Experts of a small language model.
Experts: 10 experts in each of 15 layers, a sigmoid router.
Below are experts of layer 8 (counted from 0) of a mixture-of-experts language model. Rows are named router (the router's row for the expert), gate (a neuron's input weights, with its number), up (a neuron's input weights, with its number) and show model dimensions 0-255. Each number is 128 + 32 x the weight over its row's rms, rounded and kept within 0 to 255.
Before each expert's rows: "mostly gets" lists some tokens that are sent to it at least half of the time; "gets" lists some tokens that make up at least twice as much of what it gets as of all text. This comes from a sample of Wikipedia text that the model never trained on. Tokens count by the router's weight.

# expert 7
mostly gets: " There", " want", "ought", "It", "alls", "math"
gets: "2", "1", "et", "y", "ell", "re"
router [141 133 154  85 125 121 140 172 102 121 126 106 108  80 108 103 159 101 101 113 154 146 202 145 136 119 108 105 137 119 127 148 177 135 120 169 127 100 108 126 133 119 156  51 146 134 131 126 136 161 163 110 216  54  74 136 113  88 174 111 115 194 116 168  90 129 152 154 103 156 124 150 145  47 153 126 120 118 170 212 114 103 192 193 135 165  99 142 151 145 125 190 113 114  84  80 127 170 146 147 129 106 111 114 108 119 109  99 146  74 114 142 144 121  73 100 175  88 143 103 120  84 157 106 142 104 110  57 163 130 103 150 145 107 111 143 153 133 129 192 115 112  79 139 126 181  78 120 145 131 200 133 149 140 136 169 208 133  99 163 164 115 125  47 137 154 118 117 115 147 164 128 107 127 176 140 116 137 103 155  90 109  77 119 205 180  95 182 147 138 141 137  95 137 120 104  98  95  94 156 120  89  81 153 121 125 118 138 213  74 168 164 145 102 113 163  82 169 126 117  69 120 118 155 103 144  99  77 146 114  93 130 109 122 138 122 147 132 159 111 133  73 131 155 100 158 135 108 184 143  84  98 147 201 188 125]
gate0 [111  79 175 119 101 164 115 174 189 166 102  64 198 132 134 124 158 116 150  71  85 120 127 117 122 160 123 125  50 136  98 125 144 135  89 171 132 115 148 101 134 118 139 163 167 143  94 138 150 113 137  38  87  94 134 140 132 148 184 152 110 132 154 126 104  80 169 125 159 110  93 159 153 140 151  90 102 134 176 164 117 163 110 125 111 122 134 154 139 117 157 164 125 180 158  83 151 101 132 105  91 163 164  37 147 185 129 132 164 157 187  93 138 138 102 178 122  96 111 146 134  85  88 154 105 159 148 148 246 159 153 166 160 140 102 135  87 107 183 161  64 134 150  83 164 131 149  83 113 121 148 140 115  55 116 114  86 104 169 136 162 171  71 128 158 150 147 151 124  60 121 130  83 141 125  88  72 129 163  95 150  84 150 153 142 120 141 138 117 132 107 142 111 136 171 133 156 120  44 181 181 177 146 121 118 110 136  92  88 117  85 157 178 149 154 123 157 150 175 116 131 116 120  73 121 118 131 149 128 126 132 164  85 125  84 102 114 125 135 175 148 111 143 155 139 126  96  98 180  73  78 143 129  78 150 166]
up0 [100  90  66  99 129  81 152 201 103 142  92 127 114 129 122 111 140 148 125 179  76 154 115 114 151 100 100  76 106 114 107 157 151 167 156 114  69 112  96 139 136 152 149  70 116  67 129 159 124 121 184 134 135 145 149  58 136 116 137  91 128 116 102 112  57 126 103 137 130 160 155 140  88 112 161 103 150 115 147 119 127  47  70 123 129 122 135 117 100 134 114 181 151 121 105 139 128 157 171 115 114  80 155 127 123 109 138 211 127  83 159 138 171 169 143 114 104  96 105 163 120 123 115 150 158  97 158  98 175 139 201  59 189  91  56  72 205 150 122 143 154  96  58 174 111 113  97 146 128 152 121  97 108 122 184  88 105 145 159 140  78 138 131 143 113 135 181 133  62 107 152 148 219 119  85 180 139 113  83 198 113 128 105 189 144 136 139 105  98 145 147 115 147 149  84 126 157 155 137  95 127 138 101 158 160  86 120 113  96 158 153 124  76 177 104 101  97 148  92  87 120  91 146 125 149 130 169 149  60 114 179  89 170  90  97 126 110 148 163 143 179 142 181 154  74 130  98 135 158 126 139 126 106 112 138 115]
gate1 [150 167 115 110  69 172 127  68 147 109 107 129 131 126 110  84  97 161 126 125 189  76 134 132 177  57 109 137 125 129 163  80 153  66 116 138 150 155 117 113 191  97 184 146  90 108 132 173 108 158 186 121 122 174 130  99 122 119 154 134 120 148 101 130 149 146 197 106 110  97 125 130 187  48  84 164 112 119  70 125 121 112 112 223 119  99 152 117 141 109 137  48 134  81 128 118 152 174 148 123  51 138 108 108 165 192 183 143 105 170 168 187 111 111 130 138 178  91 206 136 135 130  68 110 134 124 136 105 150 159 153 111 138  93 126 104 173 121 128 171 119  96 152 131 127  93 150 179 116 168 102 117 128 105 156 124  43  93 164 121 110  95 139 120 132 115  82  98 122 161  97 141 130 133  99 133 175 103 139 162  77 129 159 106  80 196 113 133 110 150 113 201 158 163 155 103 128 140 151 146 122 135 117 124 183 101 116  75 165 133 154 173 143 127 184  96 142 172 136 122 155 112 139 113 112 130 161  83 153  96 182 178 102 139 122 149 146 174 175 151 168  93 159 167 135 111 134 125 146  96 134 119 214 114 123 142]
up1 [134  72 152 148 169 124 134 132 145 130 128 149 124  92  97 131  82  90  80 141 136 146  62 178 233  77  96 129 139 196 172 166 176 180 174 177 166 137 122 101 134 115  85 103 146 128  98  93 136  81 158 127 129  70 115 118 162 104  92  82 133 109 141 132  63 116  71 147 101 134 127 100  68 148  98 124 153 123 158 134 102 148 102 119 120 160 111 105 131 150 138 191 147  79 166 124  97 100 152 177 137 127 142 102 155  69 141  80  92 143 105 123 209 109  87 130 115 187 137  74 111 120 116 123 156 112  66 157 205 161  74 132 143 121 143 106 166 162 175 101 124 122 121 104 185 141 114  66 142 170 154 166 158 136 178  84 123 120 107 136  76 190 123 225 123  98 166 144 139 143 151 103 149 111 115 163 130 117 123 133 122 128 118 118 146 116  85 137  96 143 141 106 138 131 145 144 175  77 153 115 132 117 140 123 147 101  76 138 139 101 109 112 135 165 127  67 113 124 132  85 131 193 156 162  84 119 104 141 148 160 119  91  82 160  83 154 119  78  72  79 128  86 116 121 135 145 135 128 166 121  47  60 145 155 142 119]

# expert 2
mostly gets: "==See also==", " by:", "- Coordinates: ", "|---|---|---|---|", "°W", "|---|---|---|---|---|"
gets: "\n\n", ":", "-", ": ", "|", "=="
router [120 192 114 105 116 115 101 204 159  69 157 133 103  84 107 140  70  88 142 148 106 142 149 119 108 115  98 125 156  85  97  95 183 129 129 134  64 135 112 122 113 119 121  60 141 165 147 187 114 155 175 156 162 122 142 145 134 141  97  74 121  98  68 136  94 140 117 161  89 139 182 120 156 126 121 169  75 160 130 134 144  83 128 110 123 137 124 104 202 120 138 138 128 124 149 118 212 156  94 144  79 117 212  68 126  97 115 103 105  92 128 133 115 197 160 131 106 116 209 114 100 107 128 140 203 127 135 137 189 180 127 129 102 124  22 135 115 214 116 142 152 193  93 151 134 104 114 101 156 112 126 163 118 124  91  82 149 107  79 178 167 121 115 127 135 141 120  87 142 118 128 123 132 143 131 171 140 134 126 150 129 148 113 133 159 153 172 117 151 164 160 137 130 178 163 167 136 147 111 147 142 188  87  82 135 110  79  83 143 134 116 178 147  94 105 141 116  69 106 117 122  82 133  87  87 172 150 130 130  70 104 128 149 169 143 108 196 130 177 201  97 104  97 128 125 111 138 173 106 106 175 143  98 135 142  79]
gate0 [101 132 110  96 104 137 175 137  94 172 155 213 126  98 113 103 157  57 129 135 118 162 197 162  99 130 180 144 105 172 113 117 137 103 132 162  97  99 119  97 131 180  90 160  98 182 143 149 156 116 135 175 152 103 108 169 159 143  89 105  65  76 148 100 106 109 174  92 128 128 146 117 109 112 111  87 147 163 149 111 152 161 101 176 157  98 135 105 122 116 112 124 124 145 146 130 181  80 131 164  67 115  85  44  97 150 164 113 158 156  91 177  91 115 168 169 136 105  84 162  86  64 180  98 148 139  78  81 117 157 138 128 158 146 131 173 110  86 110 118 109 153  89 101  83 122 100 138 151 126 126 172 152 127 133 123 161 132 230 159 114  96 114 135 143 139 116 137 120  73 133 134 136 161 109 142 131 107 129 155 120 115  75 124  95 154 166 137 114  88 114 104 133  91 149 111 118 162  87 147 124 105 110 104 116  99  78 129  95  78 146 115 169  91 167  65 136 162  82 134 129 105 167  75 103 121 136 142 106 139 155 150 134 120 151  67 106 185 139 149 147 124 105 152 151 119 153 154  63 198 246 142 217 130  97 111]
up0 [120 113 137 146 151  84 145  98  84  60 114 145 109 161 155  77 120 136 158 121 126 103 143  76  99 157 156 163  92 154 128  98 116 150  93 127 178 137 158 119 159  90  85 120 118 142 148 155 138 103  90  89  82  51 163 152 122  81  49 116 147 126 181 110 148 114 122 145 127 160 100 124 130 166 216 128 114 144 132 104 138 128  98 159  69 119 116 113 108  56 149  88 121 109 135  92  46  41 147 134  82 142 131  89 205 158 161 149 152 152 124 128 165 145  99 132 132 138 128  85 119 150  99 164  99  95 154  84  97 101 100 136 135 210 168 162 157  58 122 125 114 169  54  95 124 127 120  98 102 111 134 109 152 131 125 163 159 125 151 103 164 110 150 120 149 177 105 173 105 106 119 155 107 112 181 120 150 145 146 153  80 112 118 179 136  46 130 148 106 118 158 115 168 148 125  81 141 120 103 101 156 143 139 148 115 139 133 123 123  90 128 107 120 135 181 179 113 178 135  71 160 162 102 207 116 147 131 186 163 108 159  92 135 120 102 205  71 144  80 137 135 113 136 113 117 194  85 118  70 132 147  81 125  78 108 169]
gate1 [101 158 181 123 132 121 142 153  92 161  96  90 123 155 133 121 159 132  94 136 156  67 115 141 124 148  45 108  84  83 192 119 137  88 150 152  63 142 157  99 144 138 168 106 122  61  89 141 122 134 148 112 133 131 102 122 125 180 173 102 130 115 171 156  93 161  91 154 122 143  55 153 151 154  93 141 165 147 130  80 177  74 113 125 120 112 161 112 200 154 107 170 147  92 173 162 126  51 137  92 104 125 113  96 120 111 138 121 135  94 104 147  71 118 131 157 103 116  79 178 134 186 121 133 211  96 158 160 123 133 111 177 153 151 110 134 125 162 174 101  60 120 119 118 116 174 146  85 159 148 104 103  99 146 143 169 146  90 139 123 168 144  93  79 185  67 118 125 179 137  96 147  83  98 157 116 150 134 160 173 162 116 123 141 153  65 141 135 159 124 124 153 107 130 158  72 154 149 106 142  91 125 105  57 153  85 158  94 152 192 130 158 149 156 105 148  76 162  97 133  96 102 147  73 108 153 153 119 137 105 135 134 156 139 107  87 134 149  87 138  74 142 197 108 150 177  88 196 142 157 129  92 136 121  68 200]
up1 [180 121  92 149  99 155  60 129 154 154 141 148 149 140 112 134  96 203 158 110 144 142 125 127 136 108  95 132 117 187  75 155 116 174 172 140 140  65 157 166  78  94 145 109 146 105 135 103  51 127 132 128  75 129 141 135 126  90 137 115 125 107  65 150 114  86 128 124  66 140 181 149 128 132 124  76 103  87 153 128  99 160  93 137  93 113  48 132 133 106 128 105 107 209  60 163 179 152 130 128 186 172 152 152 123 117 118 138 133  98 112 134 182 167 145 123 119 146 147  97  96  73 105 113  99 127 103 100 144 153 157  45 102 107 118 130 183 139 109 168 144  87 121 159 123 140  43 138 112  69 182 147 209 162  92 102 150 114 146 145 144 121 163 172 151 113  89 156  95  98 175 102 191 126 115 153 170 117  84  85 112 146 168 139 129 203  59 108  96 119 145 122  98 168 143 190 168 113  84 109 112 112  86 169  84 132 170 109  94  97 140 131 161 139 122 139 157 140 142 113  95 100 102 163 137 128 121 128 132  99  93 119  78 104  37 157  67 119 132  95 164 105 121  70 112 139 150 138 122 109 118 154 130 115 142 113]

# expert 5
mostly gets: ", and", " and", " and ", " to", ", but", " that the"
gets: " and", ",", " to", ", and", " in", " of"
router [158 115 186 131 150 168 148 157 150 141 103 130 145 115  67 105  93 140 162 124 119 129 126 122 168 172 166 114 167  95 156 155  98 118 167 127 121  97 118 116 138 171 126  78 166 110 131 207 163 107 163  92 138 102  95  81 174  88 168 169 124 178  82 145  97 106 192  33 116 122 116  95 136 100  98 125  26 107 108 162 103 120 147 109  33 127  84 117 153 140 124 154 127 121 155 139 180 149 201 119 160 123 114 123 136 100  76 110 107 143 119 132  89 148 115 100 139  67 116 135 141 127 138 156 112  91 158 151 128  76 123 139 152 103 165 109 131 164 139 152  94 140 109 167 145 139 139 134 142 117 156 158 134  92 100 120 154 107 143 121 184  99 166 112 114  89  86  78 164 158 119 130 128 102 137 141 100 107  98 154  81 128 103 122 165 158 157 149 138 142 149  86 149 196 194  76 124 138 114 114 122 178 196 150 178  40  45  84 189 119  99 128 143 129 113 181 179 167 104 118  44 105 126 125 159 114  97 134 164  97 107 172 134 144 118  79 134 143 127 139 114 131 139 155 111 156 199 138 158 154 101  50 104 131 142 137]
gate0 [154 202 102 155 140 181 109  99 157  86 168 123 199 150 121 137 149 160  77 123 182 115 121 165 159  68 117 101  88  80 177 146 141  88  98  79 137 110 111  82 107  86 131 170 114  92 135 109 152 132 144 125 104 131 138 110 147  63 134  90 140 119 109  96 134 109 173  73  90 149 146 114 183 133 172 155 132 148  97 225  82 109 113 123 121 152 150 122 165 182 158  95 150 168 151 155 102  90 108 140 120 129 172 124 177 186 153 108 147  84  78  79 163 125 150 108  89 152 130 166  88  95 113 136 120 159 102 101 156 114 191 136 154 157 171 160 140  84 163 113 161 217 140 187 144 134 136  75 188  93 109  84 118 168 102 107 114 130 141 148 160  72  83  84 113  75 139  93 144  97 111 133 164 150 121  64 122 137 153 162 136 164 146  75 127  80 123 153 164  95 128 137 164 176 180 173 135  93 166 102 134 137 158 154 124  81 101 142 149  90 107 132 109 107 151 170 144 149 146 119 117 105 204 129 138 134 135 101 136  77 126 100 144 134  85 201 141 125 181 147  92 161 158  95 192 111 150 102 167 108 130 142 117 122 154 146]
up0 [140 141 133 119  61 108 104  91 154  58  82 109  98 144  95 167 121 170 158  93 133 115 120 116 140 136 140 160  83 145 140 143 169 155 109 132 130 138 183 117  98 161 170  87 142 125  96 126 129 158 109 133  98 170 131  74 113 125 157 139 143  94 160 125 115  85  71 160 103  83 157 124 130 106  75 106 217 121 135  66 127  93  99 101  93 101  93 162 146 122 162 136  79 101 120 148 149 157 105 104 141 201 128 175 163  50 105 133 118 145 152 170 163 110 140 150 147 151  91 195 158 136 131 119 116 197  84 109  63 170 114 119 113 122 110 134 164 134 138  75 169  68 106 139 117 170 124 110 108 120 128  44  63 113 200 156 156 146 115 120 104 161 156 184 149 109 158 120  93 113  66 156  98 121 159 164 140  96 122 139 140 156 137 176 134 131 165  90 100 159 139 158 113  64 107 174 117 114  88 115 125 120 137 160 188 144 182 101  72 159 133  90 135 153 141 152 130 124 107 144 118 168 103 169 105 184 137 126 186 172 150 107  59 124 148  83 157 147  63 114 115 102 146 183  65 145 107 164  96 107 128 150 131 195 118  94]
gate1 [ 85 175 140  87 181 157 128  94  78 107 159 109 168 149 150 115  35  86  55 173 118 135 144 109  97 116  73 104 106  81 154  76 120 128 133 141 165  94 143  78  87 137  91  47 146  87 191  93 102 127 165 114 182 160 135 122 164 118 153 152 147 145 154 116  95 132  97 115 116 156 135 114  71 128 151  91 183 126  96 166 143 171 142 128  79 109 137  98 150 116 100 127 160 109 123 112  62  61 149 119 129 194 145 158 130 112 175 142  64 134 118 156 141 133 114 114  58 106 161 170 130 148 135  46 156 174 131  89  80 126 118 104 152 213 103 113 102 155  92 206 187  94 112 144 107 153 140  84 144 116 148 156 142 119 121 194 104 129 100 164 132 149 159 164 134 157 114  93  95 121 126 104 114 143 125  92 113 139  88 102 122 127 156 150 123  89 124 140 158 119 128 124 124 145 119 108  96 130  82 144 124 160  96 112 208 185 112  66  99 143 148 133 154 216  87 173 146 146 143 124 100 130 165  90  49 160 105 127 148 128 125 115 131  90 137 144 182 108 145 143 122 118  80 140 118 109 144 139 174 121  92 108 125 102 181 146]
up1 [ 64  95 133 154 150 127  84  98 149  97 116  89  73 194 135 199  96 125 172 193 125  89  89 120 136 127 113 142  73 103 165 142 163 106 123 191 174 132  80  90 129 101 122 137 152 132 128 114 174 111 137 168 130 108 141 134 203 162 117 133 184  57 195 146 121 158 169 129 186 110 137  85  86 104  90 142  99  74  92 109 138 160  91 139  74  94  98  85  92  96 179  88 156  90 113 120  98 124 143 108 111 108 106  80 115 137 105 105 133 126 163 173 174 159 128 156 145 153 162 101  58 145 154  97 158 127 143 138 193 161  72 146 128 160 130  97  63 100  60 136 162  88 130 106 118 175 156  71 114 152 167 104 117 141 139 142 131 179 175 115 150  65 108 125 139  63 148 204 158 103  98 178 121 114 115 194 116  50 130  69 153 122 146 118 108 130  82 149 115 120 160 122 157 128 103 121 106 126  73  95 122 117 153 144 189 192 111 139 179 138 122 153 145 146 161  95 126 153 120 138 179 104  96 168 148 155  95 139 112 144 146 163 177  89 107 122 129 130 138 128 155 162 155 119 133 137 115 133 149 146 103 110 149 115  85 161]

# expert 8
mostly gets: " / (", "\" |", " | W ", " | C", " | D", " | MF"
gets: " |", " | ", "\n", " |  |", "; ", "–"
router [144 124 119 143 141 124  70 133 145 115 140  82 123 116  51 114 149 113 155  99 190  78 114  98 108 132 138 147 105 139 121  45  88 142  97 108 123 101 136 104 129 154 157 111 142 129 147 164  92 146 173  99 130  44 126 166 146 118 159 158 150 106 114 132 125  76 185  96 128 138 130 120 175  97  90 113 148 115 164 139 113 107 138 101 126 109  66 155 122  99 132 146 143 177 105 119 160 147 162 115 149 116 114 105  71 127  71  92 103  99  98 178  53 117 147 180 118 104 173 141 131 134 108 110 236 173 154  88 107 182 138 110 141 123  61 157  90 145 102  94 155 211 151 128 106 124 106  89 138  79 123 174 177  93 108 106 100 112 134 183 100 108 101  99 167 132  92  51 123  88 179 142 125 128 147 145 168 137  62 101 123 164 136 109 115 151 220 134 129 104 110 157 115 158 129 141 133 152 120 104 130 166 152 155  99  92 161 124 116 119  78 149 147  96  79 124 114 124 137 118 112 161  62 124  52 158 134  84 172 151  86  47 104 147 159 128 133 172 201  91 168 113 127 117 113 150 167 154 110  82 130 136 109 165  88  94]
gate0 [150 127 115 165  83 151  70  77 154 116  78 117 130 150  91 153 184 102 131 126 181 125 117 141 136  93  96 145 162 127 100 160 140 105 142 117 122 105  89 152 121 130 112 167  99 135 118  66 129 137  93 134 140 156  96 139 119  60  74 195 109 184 140  77 154 151 114 141  39 156 147 113 184 148 129  73 113 139 142 107 125 105 149 154 128 112 189 140 113 164  75 122 134 123  98 119 104 157 140 128 125 131 109 125  76 138  91 164 134  93  94 117 154 187 167 130 110 115 135 118 133 117 147  77 132 142 102  59 155 126 182 139 108 108 107 104 126 110 176  96 188 120 142 160 109 187 108  97  71 153 164 139 193 114  98 122 165 170  98  98 106 100  62 104  82 113 142  59 139 133 126 136  96  92 129 163 182 134 132  66 151 153 147 156 156  69 102 120  70  83 173  87 127  98 177 151 130  95  99 135 211 160 107 166 100 144  89 154  96 109 151 118 166 141 108 102 104 114  97 185 140 123 121 158 114 183 165 160  92  20 122 101 100 115 107 114 124 167 188 108 125 132 147 131 136 181 138 208 128 136 125  89 139  97 104 165]
up0 [132 166  98 152 185 143 142 112  87 134 141 110 114  91 133 134 125 134 146 169 110 138  99 148  74 184  82 130 133 132  96 167 107 139 180 193 171  80 146 144 152 132 131 159 176 150 108 143 144 111 133 109 119  88 126 130  90 194 127 159 144 104 110 171 151  91 155 105 152 134 133  61 155 129  83 145 120  81 164 150 145 101 135 129 153 124 129 117 142 106 126 192  85 127 164 173 141 215 151 137  83 108 118 142 167 131 124 163 112  95 133 177 127 133 132 117 114 134  60 136 124 146  63 145 157 173 121 124 109 121  97 123 150 178 129 177 118  93 106 144 120  95  80 152 169 116 130 143 105 115 166  97 120 101  79  94 120 111 125 169  99 188 154 144  99 108  16 154 103 130 212 112 109  93 145 192 121  96 128 130 108  97 156  80 122 126 133  76 173 168 121 100 138 170 102  98  94  87  79 131  98 167 128 149 193  96 186 179 111 144 130  78 140 115 145 119 140 145 102 171 153 117 156 131 135 155 195 113 133 156 133 119 170 122 111 191 111  51  71 201 100 154 150 127  70 135 221 116 138 116 145 171 126 165  84 152]
gate1 [198 152 154 138 120 191  91  96 188  67 123  85 107 135 163 102 169 127 112 151  89 133  71 115 102 123 122  98 148 168 162  88 132 102 171 138 164 158 204  84 165  90 193 144 126 147 106 153 135 143 187  83  92 129  91  77 124 123 128 149 165 130 174  95 154 119 158 126  97 105 109 142 100 104 149 153 138  53 139 121 187 106 142  76 121 126 178  49 109 133 138 115 136 143 151 185 148 135 103 137  90 112 122 138 135 129  79 123 162  98  71 176  66 119 119 127 163 144  95  79 168  89 155 107 136 152 140 123 164 120 110 139 129  79 122 132 137 124 107 120 118 119 196 145 136 117 147  99 100 145 110 172 173 141 140  91 120 142  91  80  99 119 149 122 212  97 140 125 176 143 146  77 140 170 143 183 110  95 162 158 137 119 146 119 121 132 132 161  86 118  96  64 129 120 177 168 167 140  90 159 119 180 135 128 120 169  96 124 152 112 102 115 117 180 171  86 107 173  80 167 108 101 106 161 109 132 130  95 138  55  68  80 100 154 152 176 145  90  66 128 156 106 115 122 104 137 113 185 197 200 114 122 143 167 101 149]
up1 [121 127 133 135 118 114  46 122 112 155 160 114 115 120 204 168 108 126 135  96 111  61  77 106 153 138 149 152 133 131 121  75 116 187 191 132 187 133 150 123 117  78  54 105 136  97 140 133 103 150 153  52 156 161 109  94 118 126 161 130 200 151 118 129 160  94 160  81 153 153  71 175 105 106 151 142 138  94  83 146 148  96  99 107 105 122 132  85 142 181 140 109  79 159 100 165 128 135 145 151 133 191 134 176 161 102 158 161 123 126 129 165 104 158 118 117 121 124 134 120 152  71 114 147 153 107 100 155  93  81 123 152  72 140 162 232 105 120 126  98 140 119 140 115 122 118 131  94 104  86 112 172 118 129 144  70  58 129  84 124 141 108 105 135 170 105 117 159 145 156 141 100 187 145 129 125 101  86 175 142 139 123 175 136 104  86 111 122 111 125 103 116 113 121 140 199 201 148 116 150 156 175 135 166 143 112  76 206 186 122 123 102 119 126 103 196 128  82 162 131  63 119 162 138  82  51 154 104  84 163  90 110 150 138  91 166 123 175 117 170 137 129 174 173 124 126 141 196 130 170  98 140 134  85 143 114]